{
  "moe_layers": [0, 2, 4, 6],
  "balance_loss": 0.00597,
  "num_key_value_heads": 1,
  "norm_place": "pre",
  "rope_fraction": 1.0,
  "parallel_block": false,
  "init_std_qkv": 0.022,
  "warmup_steps": 50,
  "decay_shape": "pow"
}
Below are experts of layer 4 (counted from 0) of a mixture-of-experts language model. Rows are named router (the router's row for the expert), gate (a neuron's input weights, with its number), up (a neuron's input weights, with its number) and show model dimensions 128-255. Each number is 128 + 24 x the weight over its row's rms, rounded and kept within 0 to 255. Numbers have three digits each.
After each expert's rows: a language model's description of what the expert responds to. This comes from a sample of Wikipedia text that the model never trained on.

# expert 40
router:109159108067117099109163131110140166156072136099132150129114128165096128149120101133088154093138110112114133148115066157120138126094116124118121138087121126099113120140170140111183131131107106144114144139112132129125144134142109094126162111139100163069150129117133130132155117090123123142136172133130105125097171104153121147112145132155149125071169114110104148110109129067132110094121
gate2:075090134095134141125151140144125102142147149128147112113135099099074100131120162114163127119118127095102136125117098099141129131134112112133150147134095128136138128117146127144121123159172126120123157082108118178122091162164082047168125123163147140102107123118147102133101098138112145145149086113128150098104140171138130173107118133149132145096137132134132138106141156151139126096129
up2:137128174117165122157145132156167110120164152159101135109131092153124141119103172137165124108146153132132126126117181124140136120138132131094109120134176117119139114107143107131119097130141124123146125160128108121121164121110074108101136129103148061142149101136148184134141085131152133126130135124093106119138080179153151117118090162127130132137116107102140133096116113111093145154128
Nouns after articles. Noun or first noun piece right after the, a or an, such as pl(unge), Con, Skyl(ine), group, indic(ators).

# expert 55
router:165117163144122114122137096104136147149130105170117137078125134184147135141114098112100157109130103152168133112166110142160162154110095121125090153093114120121118128155096171111149112120127137162081106143092166116117119154126139096111173127092102134180122102117144128109137100125171099118092167133147150128122120115126127102110166114103159166137135087159126118168108108105093124079101
gate1:155106116182110142122124145127162141134092133099127098116111121144138133118152102116123152151124123109203099104125134112172139139107157133057142106116134133159104115096130117148162138158097128128105123131142101186144145136169127150131133165137147177130131126087097114132171112098112139171117116129141150200099156112131134115134126128132108106145134102126170069148142134123081089131098
up1:104102134094135101138145122147130096107087112165104172096150096085118156128099107166141156096091148127112183137110159114110125152135162132151140129171163133136114100173144143105112098101113157151147163135110137163117142153109126128128112128117102101099160114136159116099089144138114126160120129170118117114143161155122126144118143139116145162146147115150142150085116132157163100106163
Table cell separators. Pipe separators between table cells, especially after years or numbers, plus semicolons in number lists, LaTeX markup, and footballer positions DF, MF.

# expert 59
router:100135115124145137132137081110125164136108136142117165116113120144154170130145114096132118078154137108141188145150106128104134117098106115118120129112118123094132137136118114170126112127134115143099141151108109103147152122136109125097108164105096143133118122147135119097090152111147071128143146112112161125112091136117159132152145129114121171144163115114106101137099107099079157110113
gate3:143101108130138139108129163102135109100133115153131110118130108107126119138170154117134094167168125140118112150195141173135155098096143130125125113122128128129164161118145134152132143161080156117141130104086102113085156130125097114115117105096086192102088135113083109137118107149120111086163128109096146184106108167101115152166114124080109159096144116128185169137111151119157114098126
up3:129157134157135134151118105066109105173151118101100164099150127145139100090128100137139105131106147136099098142128184136140142146093119069154145078122124122139136169104113121112146131129107112139113149137158168161169139163124151142127158146080137093164144119177093078128159166122146149150135141078097146110106164122167145156132124145138135144108114138136156144132111130141117155161128
Common nouns for groups. Head nouns, often plural, after a determiner, like people, members, series, species, team and writer, usually followed by of or and.

# expert 9
router:141068108155132119133138116120139152123122112137141175136119093145104155144102097098114126107121146124155119126136130143150120117105093127168147163113095074114099107120155136117132102128119106139149141110105143133086130132165103120092130102097125113086161079192128114097093105107158137147109110138125142108160121157104130173141104146139122127138146165137103106153128113081108136148094
gate0:158103097183105163169081103155102119137107093106136129133139128125106180090121100112127115139128147109142127076132113117133143096113102187126134089099150076085139136126161155155112136147130134099163148106094092150115135139135141139106130114113125095150114092080069121096098098096128153131180145138133127124109112175118113112142103151127152104153103163128125119167113128131118110142166
up0:121132180169150162123099111137080100160093063138171117103125124128168142124125126107126119089121157163131117127117124142114124148149161132151110138126121061124088101136118156136115181122119143136173163126096156120149147155141102171158136120109103122164150136119124090145113132152101127098160134122088122118136117187153166099119083164143122114139085152152142114180101119082113127151144
Biography lead copulas. The is or was after a birth-date parenthesis in opening sentences ("(born 1959) is a French writer"), plus sentence-ending periods and taxonomy words.

# expert 25
router:099133129096131150111129084082121142112097137149119139130150118172120160112143129108127159115140129124155163156143078156092111158132098111153098151104123123123119139130143141132166133104131119152122133109117117112194117136118136132139145145119101152124135107092132116114120116097179090138137182091109159161153095095158161126151137119087079148122143089110094138104133112083113107114127
gate0:125119140108153099148128106169144126119124090086140117078117129062091083181135156139114106104156154126130126152081128130149108158113104151150144101128163127089160155112083102152097095150133111125092130114139129105103104130141133142127156124134122146127111122090144139142149134138124147084140143141113139089129110121090158170155119114125156104127136101101161162123128117104110060112146
up0:114123161154156128143127130144179147086130090082106116133097133116123120121116167130124107137118159121118163116102117113145139101137149116144110122151154100102120151143098086114120117145125120118099124158137121118119098104124126146114119162149100126163166120124112162119131161130111153102148147121130137127109126102116163172096137133112134146155164137102134130118130106104120079094086
Plural nouns, ti piece. Plural nouns for groups of people such as teams, students, players, they, them, plus the word piece ti inside names like Petti.

# expert 15
router:110073124103158098116113151130143134121092108088118141151150116160093198149136146119160134114126110114110117140137130151107132153096111133165134146096149106132191126150147118131094143144035142104129149143080139100134107145114135130127152143118107122118113121118135105082122108126149143158140149069124112158091097128122127150152118124132091108087174135143086154144144135139151113136114
gate1:113111121067130151116112130162111138107096119156117064131186131110108127112192148086122100122124101129132111142160134095141161100170137133130144173151126104137158118107143143138146118098137175122133127107085160154137184143148070128152089138116134114080098127095114099134113083126191139165147055130109157114117137156119140090136116099178127096085173101149129150121122178099150142119116
up1:137115126110148149110116156121117142092091127121149106122155152081096161100168144142144110130130095098097126129144130130111153110102129117128124141166151091091142118141147101167092095116108138099158118125122146136126101101128111182149098127115115171140071146138127135165151081135115126188143114126091145134114092116090126089155129108158094134079146132127117116145139156148133120135140
Infobox list punctuation. Bullets, dashes, pipes, parentheses and equals signs in infoboxes and tables, especially before numbers, such as "• Total:", "(26 km/h)", "| Total |".

# expert 43
router:091078116122139124134158114101165160151103141137105132137205139148141095170147038082130173107133111169120153164136117160128193150143121149155139138131149126081122147185168133077116150139110169132084143151136125120132145127119154147108158138124106124099169130126139130144120153180169110126113119091118143142116101156105115148161124148118125147135139120119129110083097125101138143165129
gate0:075121126124137095090122101136152160111126163128112183118122130132147125105116107157083094107090143146116150159144088160114151127134107082114143130141122116124147151154135118120127133140134128140110140096184128144099120133086109112133106178099088134144121162142089113122171145173096166139151140159138121146139136144124152125122127148149143154144137127148133113113140090126109149155159
up0:095119109145124095138131119182156145121154152124116181114114136132124112123095099128096106115100159170120159161143130126129136117143153116140131148154124136082152164152123114122146140052136127162079137121160085097116104103111136124097145183120111110124136123112109103155116165121103152134113120136150109145105115132111137121145117149146145147157114087131158123114123117122069126115169
Verbs and participles. Past participles and verbs after was, is, to, be, such as used, known, located, began, studied, moved, plus -ed and -ing endings.

# expert 7
router:121132121102134142125124112094167176160110124145110119139172117152157135166133100125126122131167124105126113153161136153103138145099068151168090125118145117114153161161121124105154142092140188123119128196112109157179144158141102115128210164093085145100160132101160110117125120108116116165128151154113098109093100115132147159191130136130162116118171104129092085107152118166131155080117
gate4:137123112157144108121120072090170151105104123151073090117150112126085135132121138167169129196179111144143123131095109140121160092098140090159118145059139104115153130142134145093163191098110107136087143107138154149125141172134115132124162099165152125063105135071123126143140101128119106113158129144136106109110113128135108145132152129115141149095154146116132106093157156145122131118138
up4:099125108132112142116127102133125130150133110149138110169122103110105112132121116083093107069139094099110122163116139135151169080074126122152149114119186119139145077137105107164143150054148091098074111137140066145128141127112154116150159102123142145126077128133135122139147109132110170130145159144146144127086146111106101092099153126091135141094098117154167128142091131110112108142172
Word-initial prefixes, sentence openers. First pieces of split words such as un, dis, non, pre, in, sub, plus However, season, year, and digits following 201.

# expert 48
router:146061138113124110123141126091147137106153133094151141160137115109122098135112070118157179113144118179097140112135126150124143123094097130161094122084145103144112149156142192064153142113124099144116125140105114125127089102122095149114156133095091116103170141151177124090108112127165126119128139110151133087170076088146130145153171132120163109126152155062117096134125122131118154107117
gate12:139147128107144109136152116157123118082131122078137120149110131151139105072099125133111145136119138126155146159091059159156152146139162166167123164107136139125148112139151160140136156153136131183106113121162093118138097124147104145147130111116128156146131147121159141116161140159102164137125142099117174121154105103144116133149120124117180104170127123134120094168118153119143148144128
up12:137134118097152100126107081136129059097109120092155114164095143135166066117146153112143115171126134170132103102139126118116115133150164130127130111078137158134128113129162163131135096106149120188123139123148111092140124146183086130128130102104138126128083154121158179131104106106098134068122124119125138166112151124101098133149129159121148114144120105168151145153151122115093146138180
Prepositions and articles. Prepositions and articles opening phrases, especially In or On at sentence start before dates, and in after degrees or became.

# expert 53
router:107085126092136119108140125121169163154131128098130156142139070150157116147133098109116165119159114157121103119147137139146118131108096137149103152110120116112130126123128141142090109084120146163105163183101126144113103125134118170081169123092115123134100116151157129104136133150183139125118138120114112115156109131128197130131149144133126130114133142102152094154107103129161181079139
gate0:134171135090116137166159161126085137112162142076144101141175149125115140156158132106128130148147135126122132128095123162130122140116119142160115160121139133109122143128149167113105122100094081124104148177113163136158141129119119106075166120134119075096143137136115181131114173121188152085090095180133144126099114175122138131138107114125086116149102135140158104159126103099174137165141
up0:121106117153152172082122101108149092122101117095135120135104086141153123115091125151124112162129125115135090118145121100165130138151112122126100120140122074101070111116175105117148117159132122162132134090159127126095105120120134138152130112145136139145120127130091083131140103143127109132138125098134129100172141113139105119128120119131109131133134136140077194087096135095100151120110
Prepositions. Prepositions of, in, by, for, from, during, into and against, placed before a noun phrase, e.g. informed by Colonel, out of the.

# expert 45
router:095096145121141153100118099130148162149091116104103125131149123190161129140125087118158174152136114117124102134131107128132131134156119093154074156118123094097135115140186158099157150156118154146068119152100086178111127162119126129119128121094106135128146167078157099081104097136139117158108141124115115142138084104121095130102146152098131145095160145119129124125143100089097108128118
gate0:102147163129082131134150127167116117134165132114155108100115112126124114142158062126111113116122105140097134126118135189111131095111107164109140115143120084147114122174142171090107164121155135112090159106106139145094081117144142143143142145116114141124082084118140074155125096131130104150168112143129171138078129157139136114107099184114103115117156117127133101144095092163127094103108
up0:178126113147114132098123103124135126123140123147174123140130173145131150118079178119137102157177115053100109165153098131129117115125112130131115144119173154096095107125135120167130125151109138115147143131147146093130116109135105099125183145144163101164114182106122154133111152098125145081095117140096110114102172079110113158104147085154145136121153140145122151163124144096113139169129
Closing parentheses and brackets. Closing parentheses ending birth-death dates, disambiguation titles and units, such as "(politician)" and "(aged 63)", plus brackets and line breaks in tables.

# expert 58
router:121092127126179108087114134135161167144111137113110122166105123187137182146106113105125158141070120121131153150181070137094112112107082105132087088114137104111117159119156152126146134121104124123113106135140083125137107151110089135108142154096080191134156159128130120086141111104127171124114127144142129128147141112105117160133130120131130147115142123110165118129124097117093142117124
gate1:076107067146118157120132102127137139119128086125128123074118103113103138139132137116125121144128145147110121118131119131087113098149127137159107115145151106140120138126126127108155140117113130129133098155136112097162129158152142086121125135129129194123100156122157152121135118089135122132131154150129128190144061147124143082108181143105123136142113119123148119093150078112139127086127
up1:143158189109138116166137147116143135137097086152129159158112109087180127110101150123117143132145105118156113104111130155179185174112125138138131143113092099144139121138140115123099130144136171138107120131140101167087130129084140141151130123128173106133135115117156146118109175177142122139114130126108098084165145145148106144117080098103129144122144128087135112141092123129139150143162
Digits. Single digits in years, scores and times, such as the final digit of 1989, 3-1 results, 1:21.40.

# expert 36
router:135125162152134160121153079110112136089119129147138159138124116183133114128157086105107147152094109111075123105136122118120109157097146112075094154135091114101131166174119137131133084048115124128111151147150173086143104128136131147115135187114123168094104125079119129124130118112119137150109149119124121142120155106094111128132124111122125134101146118117113120122111106108141117123131
gate0:121170092104129149145134164127149097113135099116136123133116132147132153131093133078080149129059140136140125117126126099157104147142137149152125144112101081139135105118100114088123101122150156125126110131125150112128128120124118119140135126117097132116108128113137133162131118150124119122105101109147130151083124161137080155161112178123149179114099111150111127163117138134137132112117
up0:132172111178154137113074158126164139110119113079105114126139133119141133143069099088120151147133133107147129127144140100129146114142170156139118138170138157137136148149112126089144148107147155131100122128131119108120143099119152150166127107135100123134136138168140123138108137171096105071121148078171082111148124123135113130147145147160133184123108151118132142106169165110127107128145
Opening brackets and punctuation. Opening parentheses, brackets, dashes, colons and semicolons, especially before years, notes or glosses, such as (1973) or (Remastered).

# expert 41
router:164151127117110130109193156101106155163088109103165142163116137162129180147103121131132150120093107109149116130158105108134162137149090120166115147086163110110122134166164147114127109135109115171126146114126125083133127155109110140107138169118115134162163167129136159117144135139127120112143136109130094157133082131167150137132146143134117126130116105138137111128118121077112114109155
gate0:138096152147136144115174136138156137182160129148143123152117124113148151100160127139108158138113159115148120134094134108128144155142097142124131085092139115095115138163158139105132088183189093167159101201147135113117137188142159132155150149131144122103142159148134163114153130126121113147100102143080108120110123133155130147126122090111095144130120166141142106105120135112119125120135
up0:167114147165138138107182141101136160146172116137111145133111144115154125127180133133140179174110163098132117155139158107109131131152090133112122105105142137119121149133132113110117131190163089149167134160136134107145161176128122133168148179136149165090114182137145153126121183111091158160126096132121141138102141155109140132121117105141129130103132159136133096114110141115115146108113
Possessives and determiners. Possessive 's and possessive pronouns his, her, their, its before a noun, plus party names Republican and Democratic in election tables.

# expert 16
router:111121156140144113098173080079160153139147143144128129130146171167107147149126108102133153099129123090095117158144126134109147141158091125163099187154096089131137152139172111096112102094112167138108109126103088094164135156138121159139148162135085152094142137102166101119075129124178136130133156113134135103111132137117119131125110129101115145150146106109093085095107149123138189145117
gate4:101148097133112108094132083116098135144156171120121106144141171139127108152108141126118113115125087115138137123139099132143193153129139176128134101072117114147131115115142175108132096149153117157109097150095115099124125113055136144146158161095106120113102072147114121112085106124138149151135162126126135098155141107135142160134128134110129109130133145133125157126085140148121085138130
up4:141122090129131168141124083079099138138148136137136117122127186126099104131117126135106126131144090133096126110098118112120126132097165123171113120093092143115112170117125177124143137081150158136152112157117181153161119142057126138091135178157111152136100120115093084147115139108081098161133115182098115084120093171112121147144112146127124110150127135145166114114098135143076123170116
Word-final pieces, time nouns. Final pieces or endings of words before punctuation, especially time and history nouns such as War, year, time, century, and suffixes -ation, -ed.